config = dict(
    d_model=256,
    moe_layers=[1, 2, 3, 4, 5, 6, 7, 8, 9, 10, 11, 12, 13, 14, 15, 16, 17, 18, 19],
    balance_loss=0.000624,
    vocab_size=8192,
    rope_base=10000.0,
    init_std_down=0.00193,
    optimizer='muon_variant',
    beta1=0.93,
    grad_clip=2.0,
    batch_tokens=32768,
)
Below are experts of layer 7 (counted from 0) of a mixture-of-experts language model. Rows are named gate (a neuron's input weights, with its number), up (a neuron's input weights, with its number) and show model dimensions 0-255. Each number is 200 + 30 x the weight over its row's rms, rounded and kept within 0 to 999.
Before each expert's rows: a language model's description of what the expert responds to. This comes from a sample of Wikipedia text that the model never trained on.

# expert 15
Description: Bare space tokens before numbers in table cells and hyphens joining compounds like Second-team, Single-player, co-wrote, feed-forward.
gate1,202,229,203,215,181,267,184,164,208,242,174,186,221,230,181,202,193,191,219,202,136,207,220,159,243,197,175,183,184,136,260,208,221,151,198,221,287,249,206,198,197,200,232,138,224,203,232,164,209,138,161,166,201,175,180,193,226,143,152,211,197,203,242,173,210,202,168,279,212,199,212,247,235,210,155,180,184,197,170,211,221,194,192,214,235,192,233,167,263,135,223,163,232,177,250,193,211,270,208,242,238,183,216,171,162,236,214,180,215,164,177,196,216,206,197,249,183,194,215,213,211,240,232,168,193,180,192,232,242,213,188,202,183,248,175,214,163,230,186,179,141,184,126,233,193,175,201,216,234,158,165,218,193,199,190,196,274,218,230,187,254,204,199,203,184,195,192,172,170,215,158,197,240,202,170,190,209,244,224,203,196,212,241,189,167,172,161,155,196,177,193,230,226,204,249,186,230,208,239,228,219,240,170,245,166,163,201,209,194,190,198,205,192,229,244,164,226,171,219,198,183,133,137,212,238,188,214,247,203,235,215,184,190,158,228,211,187,209,241,162,190,214,189,184,228,209,198,194,243,151,252,249,222,201,238,199
up1,228,207,223,204,145,191,216,127,228,226,219,183,194,180,189,170,167,213,222,211,234,231,181,196,240,185,209,188,165,206,201,175,193,240,188,161,208,227,174,152,181,231,191,193,252,196,219,203,200,204,174,202,206,239,183,140,175,185,212,167,130,232,155,140,169,214,218,257,234,287,199,242,232,197,183,240,244,250,201,175,226,204,215,226,199,246,222,153,218,216,224,197,223,172,178,208,169,219,177,188,152,155,144,234,201,197,213,219,219,242,158,255,218,157,180,185,157,209,184,227,180,162,237,180,203,232,201,163,173,191,232,197,176,143,181,251,141,200,183,177,195,194,201,177,177,199,220,190,191,215,146,246,178,216,189,193,190,143,210,253,198,236,196,167,206,196,233,177,233,171,205,161,254,189,198,220,203,137,207,172,199,188,246,251,195,197,240,230,225,196,225,174,241,207,183,140,198,159,219,196,218,197,217,211,220,264,177,256,180,148,234,201,174,242,220,190,195,226,191,179,177,144,209,246,189,186,256,219,275,169,189,214,206,200,169,194,196,188,190,181,220,197,242,140,163,190,260,208,152,193,162,206,252,168,201,173

# expert 24
Description: Tokens opening a new line: list hyphens, table pipes, infobox labels like Born, Died, Succeed, and sentence-initial He or She.
gate1,195,199,146,192,172,172,202,271,212,196,180,238,201,229,227,217,246,169,223,140,167,239,192,192,220,158,215,234,216,196,262,266,192,167,187,222,228,189,161,223,190,192,153,151,217,189,196,161,191,170,180,157,156,167,218,219,230,224,203,183,189,176,192,251,229,198,138,195,161,222,209,172,174,158,213,217,195,227,215,191,192,209,194,209,245,194,195,231,181,185,188,195,116,223,194,182,223,193,224,167,211,215,230,231,180,185,196,210,168,152,225,230,235,209,179,247,235,232,184,199,184,159,264,226,146,167,228,171,199,188,211,132,251,181,173,202,206,272,135,220,221,243,177,187,194,184,253,222,200,217,192,248,169,245,218,200,204,176,181,158,217,160,183,167,174,186,172,161,245,123,143,182,191,223,157,205,194,177,181,220,207,208,190,167,264,204,253,227,208,226,242,197,174,158,183,212,213,204,139,247,218,144,175,154,178,196,237,258,186,216,173,204,238,197,231,172,176,219,212,199,212,200,217,154,148,203,210,214,203,213,197,185,157,169,202,204,205,183,155,182,151,133,176,237,194,226,238,172,196,217,200,165,208,211,214,164
up1,226,191,195,177,262,181,253,187,161,156,225,191,231,227,163,221,216,197,270,208,185,190,239,203,209,173,223,187,188,174,137,169,190,165,238,203,171,186,241,219,237,205,200,219,202,195,211,237,207,149,139,189,166,163,225,216,224,145,178,173,184,170,176,197,192,153,174,175,148,238,215,186,141,220,278,222,202,247,197,180,166,268,181,202,184,175,192,204,225,157,176,210,237,186,209,235,208,200,185,222,157,157,171,146,174,216,206,227,149,200,195,206,175,203,194,176,217,229,222,245,220,182,211,163,195,221,229,209,141,265,189,243,210,207,208,209,235,179,212,213,161,190,192,173,176,181,233,205,212,205,166,182,286,228,223,169,183,179,210,208,191,180,194,227,159,214,227,214,156,173,173,181,178,165,211,178,140,208,236,129,239,208,213,178,187,265,203,226,229,156,144,236,200,186,233,168,208,209,197,204,182,179,201,172,216,226,128,191,219,199,219,245,211,221,137,132,196,189,189,183,177,187,196,187,212,197,182,164,187,230,238,170,214,265,261,210,194,203,207,200,225,171,260,239,157,229,207,198,189,217,204,192,219,251,261,153

# expert 17
Description: Word pieces in the middle or at the end of foreign names and long words, such as ola, ford, ić, pal in Episcopal.
gate4,110,211,265,209,241,227,152,213,206,157,241,163,213,189,233,161,160,227,198,177,216,208,237,237,193,215,159,199,202,196,215,142,213,176,203,186,202,192,217,270,183,191,202,237,191,161,145,261,220,240,197,139,214,215,228,182,175,185,201,171,234,210,219,154,174,251,169,244,198,204,194,192,221,197,202,272,171,150,200,199,168,230,157,178,188,245,196,238,211,231,214,209,249,190,159,231,188,189,219,230,172,192,233,227,216,217,242,93,193,170,169,183,224,231,249,201,215,206,138,115,190,175,171,241,193,194,205,243,192,204,184,151,199,194,229,212,201,155,207,234,217,217,215,163,218,207,218,192,169,187,196,181,235,207,132,192,211,208,182,208,189,175,185,163,256,163,187,214,209,199,114,189,175,180,200,203,183,214,184,214,146,189,246,247,226,197,182,186,216,209,202,208,156,235,188,167,230,219,227,158,209,258,167,169,245,139,232,182,223,179,171,169,167,215,150,184,152,195,177,225,216,181,178,211,178,218,199,166,196,235,205,208,149,229,207,190,227,173,182,161,184,228,194,209,183,194,244,172,170,170,219,195,199,231,175,219
up4,192,160,183,155,228,196,196,242,203,224,189,193,217,145,197,204,263,204,246,175,215,269,178,191,198,228,227,231,226,234,220,214,171,197,193,234,255,184,194,226,187,167,219,224,167,163,183,151,142,229,181,197,223,201,186,203,243,169,216,200,207,224,216,246,176,187,248,176,202,163,216,174,211,137,159,191,166,239,239,234,172,175,212,128,218,230,190,167,249,198,157,198,238,191,178,225,188,204,176,164,242,176,232,230,178,200,176,180,201,207,186,119,159,188,196,204,216,263,183,147,135,188,215,190,199,189,222,152,202,212,158,205,186,178,219,194,219,190,217,224,263,132,212,193,273,155,188,182,199,207,219,181,253,177,151,186,223,237,225,179,159,184,142,201,182,169,220,229,216,253,182,221,190,186,178,214,177,211,166,172,190,190,225,214,162,205,145,218,196,153,186,180,193,238,232,220,207,203,202,188,197,255,269,158,165,164,230,166,208,222,196,180,152,204,219,165,186,164,249,191,239,182,218,173,193,276,176,182,213,169,206,156,227,120,191,218,219,198,173,183,187,230,235,175,224,240,197,208,158,185,215,209,191,202,233,250

# expert 11
Description: Words and pieces of place names, such as New, South, London, York, Southampton; also pieces of transliterated Asian names in lists and tables.
gate0,177,207,206,158,231,154,183,215,282,189,247,179,176,195,199,239,190,242,244,178,196,214,154,153,148,203,188,157,204,171,167,250,234,191,151,236,231,190,187,181,211,185,209,240,204,227,150,246,185,218,205,137,217,246,200,194,195,137,196,205,257,165,186,216,247,225,155,182,184,213,191,178,195,231,172,221,228,225,191,228,217,202,193,207,190,234,153,180,234,270,131,155,231,156,220,200,192,215,212,220,222,231,204,203,224,165,238,183,186,207,185,183,227,231,149,167,176,161,179,196,156,256,246,242,230,149,206,205,203,172,201,245,220,218,209,161,207,228,234,196,196,175,212,172,206,177,195,231,186,149,215,178,212,196,186,251,204,110,187,163,176,247,262,211,216,230,198,203,221,187,205,202,187,170,198,166,227,195,180,168,172,219,158,216,211,200,196,201,191,184,180,235,225,193,213,204,242,219,246,188,213,202,190,205,252,263,208,226,192,184,145,196,201,236,144,250,198,208,186,212,122,278,193,200,221,185,245,232,178,162,166,210,196,212,176,261,146,208,223,206,211,162,156,218,220,175,230,195,239,176,225,169,177,204,240,210
up0,214,233,242,172,208,204,225,213,193,182,166,160,234,163,151,192,227,203,222,214,228,179,228,192,214,235,245,128,205,161,256,220,191,154,167,205,188,224,214,254,211,234,198,234,225,175,205,216,221,200,226,220,208,205,162,154,239,223,165,158,241,193,232,208,254,226,217,147,214,222,231,202,267,219,208,201,188,222,199,241,215,235,215,219,202,179,165,178,214,224,248,196,222,187,221,180,183,206,177,196,206,154,226,217,242,256,217,229,220,224,193,202,184,201,199,192,235,173,147,232,242,151,190,216,203,178,228,220,205,188,190,206,142,122,189,213,190,189,208,232,248,197,173,262,208,185,200,187,223,245,174,196,161,167,170,257,198,192,194,271,186,249,230,187,237,229,204,223,276,137,223,183,213,189,193,183,172,207,208,173,169,201,240,202,225,238,187,206,189,217,198,153,221,280,194,185,219,150,155,182,204,187,203,248,165,208,229,144,196,190,200,199,180,232,196,165,230,242,163,128,197,161,200,229,174,191,257,171,209,161,206,213,214,238,219,221,183,213,211,199,267,221,217,214,273,177,152,209,241,125,167,206,226,228,186,188